{
  "n_layer": 12,
  "d_model": 128,
  "d_shared_expert": 64,
  "routed_scale": 2.5,
  "balance_bias": true,
  "init_std_router": 0.0108,
  "vocab_size": 1235,
  "norm_eps": 1e-05,
  "lr": 0.00478,
  "batch_tokens": 131072,
  "steps": 4870
}
Below are experts of layer 8 (counted from 0) of a mixture-of-experts language model. Rows are named router (the router's row for the expert), gate (a neuron's input weights, with its number), up (a neuron's input weights, with its number) and show model dimensions 0-127. Each number is 128 + 32 x the weight over its row's rms, rounded and kept within 0 to 255. Numbers have three digits each.
After each expert's rows: a language model's description of what the expert responds to; "gets" lists some tokens that make up at least twice as much of what it gets as of all text. This comes from a sample of Wikipedia text that the model never trained on. Tokens count by the router's weight.

# expert 1
router:057118137116146079174101145077139142066104118144097186086110088106144074121134102123135114115141150105157116138178113072200091128148146134144133138119094139138105144139124136152189139156112088092148111208162171118088136084058105108123103151141117178113084132092142125099093167138134175135151144146133155104149042105149128096100190136088154167149127182122157161146150098173189080172086
gate0:147114198111080141125154114105188101145131136118092146102119136140143108189096135070110126120088160078138124100197166068162108128117103084139111126118128113154091137110138109124109097089096113177117133157172146153146182152125184123151050134109086121043118110081098201090130120110155128078114165146097107016155139117140128117143046172097141128120155127091095136126141169128140130154154
up0:174138111109087118118161120122179096090187133119148110119145161090089109092150127197168145132146122079104161088155116103138131133088053156143175066127148141121104107110106214113149153088096146138147154106168126123180065102122156110191141075175092105070142165139155143184154122083130100100111116132126115144111154182097208118184144151122126095186180144119144141163143148080164133105112
gate1:122123130140224144109159117128185143149133116111092126125162179149142114121085103152073106154153093120137136117191179099171176160145176146155124099135068130095124092081151123136104099181105079167063123123140108135086054098088139161114106156075140091045091132175132067164121137088114126136139082101155092096097127128139095077076154111105142133149126135112128107136089073129126144174071
up1:159110144111069144079126155117167158140112097198153167110097168188135123125185141095167093156111131150177064099037157133109189117086145093170122130099101118096145165109170065066120128130169127115168123052111109136150117163127156152078152126116070102173126110153068131127170096144153122088156141136144066117165149128128116127153113138155105103099118097193098128153095160105091141087126
gate2:082106117147152131164123148124131098065159090121091124137084183100108090073122135168127111195133135131127118082179097122166146159135093199094144129163157054174131160100140120111092143120067139114067151181170170054124121101076159150163106169106124156139085101124177145179098197115178098087121141137098115146062102101110142090082125110099157130104153145133112137091147149136147099173137
up2:172165120099152153086185199140146152138168095119110122109078148107140124163130098138119121076128128120131148066101111125148181122077156215182127053100149192085162119138150115156170094157133094195161103129082118113110109137111087157133124129096072042144127150158107130156181130160114153151105100149168074105133126135164112061124132068112132138126123114162115108157105162131064127085114
Description: Personal name endings. Word-final pieces completing first names or surnames of people, such as Micha-el, Em-erson, Gunnarss-on, Franc-ine, And-rew.
gets: "a", "o", "i", "er", "e", "son"

# expert 51
router:075107186177178169160078159159090197184091152103149142131102100131083118115111156146129109184135100107115148092191085098154119149145143196114167148140093120116122143159133156170129124143178144127175114185109113147100135147045120177156109122140121106128107166103158110105134070116099117093083151093132166140161055107119158133122144172099168194135176120115148138105078172141184113128086
gate0:158138165081159162108092141102171115120124081085129141150079138142173111122161107139188158119147110104074156157117141134122105125117175137184101041173123106101124090123203150113110121085130111148104143175144133148132063140076158129115131181075164089150100137120124132182130062123088091145188107055147126128145088124115192111061139140164067146120160186100097137120101124121116137122071
up0:153127106092085101140141131143097088141132108177080094096145143131073164085129139107135152159117165141146123091091162079149155135113156102112157202115148111161145160172096088135142155092127094122189133136169151145121156097185150158111158063105167109102158134108185116179148195106186136136164123130139085151130210163103050108170150123109175106139129163155156090176102172165175100081122
gate1:118121145132115108134116108117151108195138117122153150188112094114060119074167107147098153141085151189084114138119131183186103132120164137157081134136140122143126144130130081184161108141171129158096122134165104132133112143067179111121080208114149129100122103131104075143152143065117173151134123161140063101186140119115109059116100169120150149077065137156137214158131164055162144149147
up1:084173136145171108169108145142115138099145098156147153148130124059095157115103114215066153140180141147055146163108113065131102117153113134105118143133151134180112116135117080195148107131118094113106117161147116133086114123064117089157129103142096124123038106129156093156069098125149131141108110203147115095113127159047085106140048160119166151097123136169166132127104157107150180092131
gate2:101068158139145188141053128147214105157144148158158202110125115172152061133126113113078131173125091069141165165132110105110129183146072146085145097175126112100134165122178087115112135119151143155115165126123088163162130125111159186148116111123178074142130122166132078152122136123128176166198158129085173134163155117127179152097139139146171180109142138099152122163107145147089129070089
up2:125094073112115117174148094065114120043061115117137088125116152110171171176107124116191113122161159144167110111120103159123126065123165134113114190114133190162131125105183099123093128071130156097137125170133148065152092114132125100080108118117134133140142122083117147151100182152151147096099092173172138144097105155093151105088067157194069179177131084095149142155094090153142108107156
Description: Surname endings. Final pieces of personal surnames in lists and tables, such as f in Braniff, Dorfman, Metcalfe, or son, ley, ton, man endings.
gets: "t", "i", "f", "en", "er", "y"

# expert 34
router:095144163078159146126108107154127147110091132101090113125132075117113096142109119109147144158182088156079123141146108159174110125115083164126139082134104119162160158149076121100160119183140159088060142217139093131132118125147110086087143132143158106100126128105158106170107137162081096156092117152065140084136087078132092171091150094092183179163124187101164136055099145181176114164194
gate0:169171120143120156142176148188118141126120159152089132195074064169101112121132135106138166124155106109079129143121117129177154049253112146127114115123142115121109110127129151090158114163091165127078118173162157163171159132111143078086097155100152125121184133137186112144109053099111131147107151107106101107129121122141142117046129120137173183125131143131196122125115132197169124123168
up0:104166140196111138120114118135103096139121169127133108160156117094118134130146130126070143105179121122079143082108125056145125150117056091178131140127170138089187096146114159127195105164133099113145103073099122170132213103119180159100104127157064156215138192136148165150141170178138149163158142170182163144110142067126157120148112142128121142116045156109126118109119121093087107108113
gate1:110153118107104100148147084115071125132136199141135139089144113124175121209157111124122105123189114109126151147167189108158127143125124109132103114198113194120141093053112098124194087153140120113070131159121111150167157131124089105134085155166161127108174099147207148115153128189087173169093094148135063092082099120138080179119110132186116119134150129139165137077117108167136141128067
up1:128160110081121065141180179118129133105150213097152115099119124133137135184138141113151143088195114136201087134164153160115070130067171166123111104152143086097162100090140130121165125134141124124117120174080064118152150167143125123137141156184136124114168129137167183115163158189144138137078109118081082110090073104109053128117073113163151135149144127122173145068157134139149200131144
gate2:160163122095115190130104164153152143063160100174092144155168126094225111130158047152127117109131105094071118073201134146152099147111144205081087138110134108115179111112112125124120100173056129107085093125124094152098136109130096133096117130127130139149125104131128167151091173160085122183146097125084113129100167080136150166133106135197113123100129184117134161133153154129135212131136
up2:112127100121130172113095105151157121163248124149116166099169172140141116179114073121178111121118098131111151097080105148131121151149146112063109120078178110158146096076139098221140113120136161135135127146181167134130137167147127114159165156176120108079109134172099138104171188166161076133127096126104133119117158132114151141093096068204096155150147164106176165080111119154148112081112
Description: Asian name syllables. Syllables inside Indian, Japanese, Korean and other transliterated names in film or election tables, e.g. Arj-un, Ses-h-avatharam, Kats-ur-agi.
gets: "a", "i", "h", "an", "u", "ar"

# expert 60
router:132190098091203157105072181094098094114195146104102119083097147092158122180120059111158187149139058124158124082128109121141133095163131133146081101077153082127116139107122186082146113117123142186132126155062147130134095050128108109093141123159139169145099105149182113100172100180107108123105119118147113129125166121178096156108173081122076137101134155111090115125122139158185132169116
gate0:113186092104167125099126190139119148116156134156162138091127091112083107106167109100123155124130092132124201118163151096143133133197086106124114138124167086178138089139129123146124160154162080224151156239084133146134145136091102070120181160104180149153144088094146142093144140136100164145138094082132106161093118120137132076168141167178105117105150149109167052174129127145107109091133
up0:145143143084081121131169088149064153086118172088093141133098108133170159122078111146138102086104075098131101118136170101091106128102162087074151097240063152193101171107110171137142095111133136051156052176163149109146105129162127165091123086179138144132116131170101123150126147136085116148067128135149110177133135162133119149123114064132113132141091109128127168170120151151146087112103
gate1:115141088139144070083072132089148114123075176181127102149111140124187094158163096125097134163179097127107163105114173102142111137185126157188133140089150130074121063105131151132108147099136157156104108184128097140134140144113109169145173144150190185095090086185099113121109092178164066133129142147139126132108186165156142031188141149128127133115139141057139083137097125149140092138105
up1:110077120103132084130153145095195122092103118168122064152101121131160104130128065080166103153150135144075099019151118105117176144167104138202060153111148134124101069169118107143169152085119089098147154125151139108143135105112139151122143179146157176086132103134091109105084101161138102111116167100117095144140150089122109119188108098060123156082132155085118112110087094159146064095096
gate2:161120143113155134126098117107124163155131151070148113085089126069186060110143130163109126115083130144147161135141121091131101119140125094165040081109163095113212097059067081115109137156168144180071130131176128183100071129091166109174162162171159153132098106114136105119141120144176145121100069123141111119141139095100110104204090120170115103125124163114146147115143087101171134140182
up2:099084122148091092113094188185156157120188166122105140137155073103169110184108098135127103124145165133100123113164086139060110178195140141174062108181104102134202109083151117184167113125143153162111119137123125154120127164163123148111138139130172061118108100131124115075088142129119083131104104154078145097115109139128146143060115117161175158135127123132154119186105088163093122057195
Description: Inner vowel pieces. Single vowels and letters inside words, especially i, u, m, t, and accented letters, e.g. period, guardian, fatigues, tale.
gets: " m", "i", "u", " t", " M", "ai"

# expert 29
router:172158136087091102129163138176090107176084092175123107056127128179144123086115122171083081143166182192134130187123092059129139115162172108157105137124133120095117128125159146072148158102196117164106166182112152088121178142130136093109131184140138138145102127149181134139151117120082170102094150060106072120132161149146141167104119127170096147124116090091141098159201135121197124137143
gate0:141135135133105114145103077153142142114165093097161179160072170178145140085097160168127067133152169156129122121161123118149169053170124090127081068125137110088120080137146150095123168120162091164065122146104166120072197154131082141163119119108133125113112107169110087131100102144101091135128199112178083138106151107082124161113116110143151144135080106102126107058186123130183055089101
up0:071145141103146116132123125114092117085075154186176141124149146151103088110123092107136106116078129195148142131161098174153132115105110101114077076052124150121164076103116130126156076172177107151145172126070121158116133139093071111081112176160094061135110100193103156086106135158190096145111150124059101102177108098140126110148136150088139181166097124085125134075103126152131130060131
gate1:205143162118116153134176133180132142140165079157132128159101107133095099116149122153090077175109178122133180142107095077141129084103121083073097125130158123105122112146179129129130163087163153181087099172110184089142098178122144105125089190138094122131131125112165183110146096140164208128080100076142139099075093109113152090103156130208123160108127178145153099116162146176180088128137
up1:104099119104091173136124140136208126104058117168175083101080167118213123144107140146136093080119139127107141115147114200108120143148133159142175140114111094156085152143123133129123112155127113102119128105068128138124103067142069063163113109113146160102109153159157095116142104114129056157181146207140138116174150076141067117127138182057153084150100124158102156139151131145111199161134
gate2:116147109124103145132055067106122133168134122144105141145166183099106142072182125200123090117177118104165151137149137126087183132127145143166107110151150161142082135111100058064160168128181107144043108125131187155182166148171119122135096131133137157101162126077145125132124108103082204098111110119069124122139167134123102142149148155195158153050122123132141082165143141092140104111082
up2:104169130194155125114136129078156069082104150083134152152121109166103085108092158173144133107165134157116108155154101122166125114109158134124107144132070145110180081214132111128130158163074104117123111161139131076121162085134164152197214101125111099085117184116146133084097111133106125095192150131097168158121131092101104074096152159127115185127115106154120108096204171193132129093152
Description: Mid-word syllable pieces. Second or inner fragments of split words, especially le, re, e and pieces like rele, se, ev, as in imp|le|mented, rele|ased, st|e|el.
gets: "le", "re", " he", " comp", " le", "e"

# expert 31
router:158156120161167168094117082103157145113120124140099104143118112131119120057121065103117140094141136079143164106103107192173075142160127158121140148112098137159130090161181158151132172095171159092142120185130160116112098114153113152168135132095167129155093146069060080141071040117080122139129129168128153113108045055131173116118119156102141191171115164093132174131101137157121145179147
gate0:187131189127153103102097109121098113144158111113122136094127135097176129082154117174084100114135165117084140199088120126089135112112114139158118141122128113207165042168108149081137094142117124088122137141129153109169111104090114168124123144072114137166125188130174093136115049106171099141097123154088117152127113098102194112167131129104096130058087108102164047131109135222138149139112
up0:046120115138133158169113151137131185142104057108133133090165150105153131127123128064176134149074123194118147125106166138086080141176130180110144118163141159102149134122118147171125136095113138164187164185124142121107045128122075147088167139122158133113153125168165126096151133174074142086118112213114122119104116132079078081166087143105167161151123147073154097076141121128166110073141
gate1:150087128130048118141192095126133112112108154175116139130091126112123124155128107130152105163062154052124160108189089140147137142155117134129159144175129149176066124153158055151136162104116111220065122134113147133091120137155124149101188130160138151119111097101150110091175113168151145137109172127136129135082104070139122130076146130145199125188106131115155185081202132086074127117112
up1:126088109121138123179178060185154099128192150124143132116196127140100125133119122088157140098136182101162132131172109115206160108040119145039088126068136082141122107123144199113110081158125153113158069097157165153152133175136145140112103153133113157127173141136121191118097188153148127120162146114086157123167173149130150165089142109056105118133154121130120064109105140154104136138126
gate2:108113047183146114148151124074173128160126111099106078150081148152138074101114111164120115085140120097175112201119125083111091111170140156114111097160109111109090118144186136083182099101177095150172123138127179069154146144119115192120168120083159073158119145074107131112129112104119160124159105075091103143071138119111119142098071105098150185145074095065138140089144148094123150074125
up2:177127172094117095124117131121157093143108185173159113161084147047092096083205082120142129181093133114139082117103111129126130162210112085154163125109103182131176117180109138124137125139097192084107131110143139112155141124103131099115142083139166176117109075120169097137127124077146148112098074115122184187140122115166178126183076134060136125127074126151130135115083090126165145146082
Description: Foreign name pieces. Inner pieces of Slavic, Balkan and other non-English names and country names, including accented bytes, such as Cro-at-ia, Alb-an-ia, Spart-ak.
gets: "an", "ad", "h", "a", "i", "b"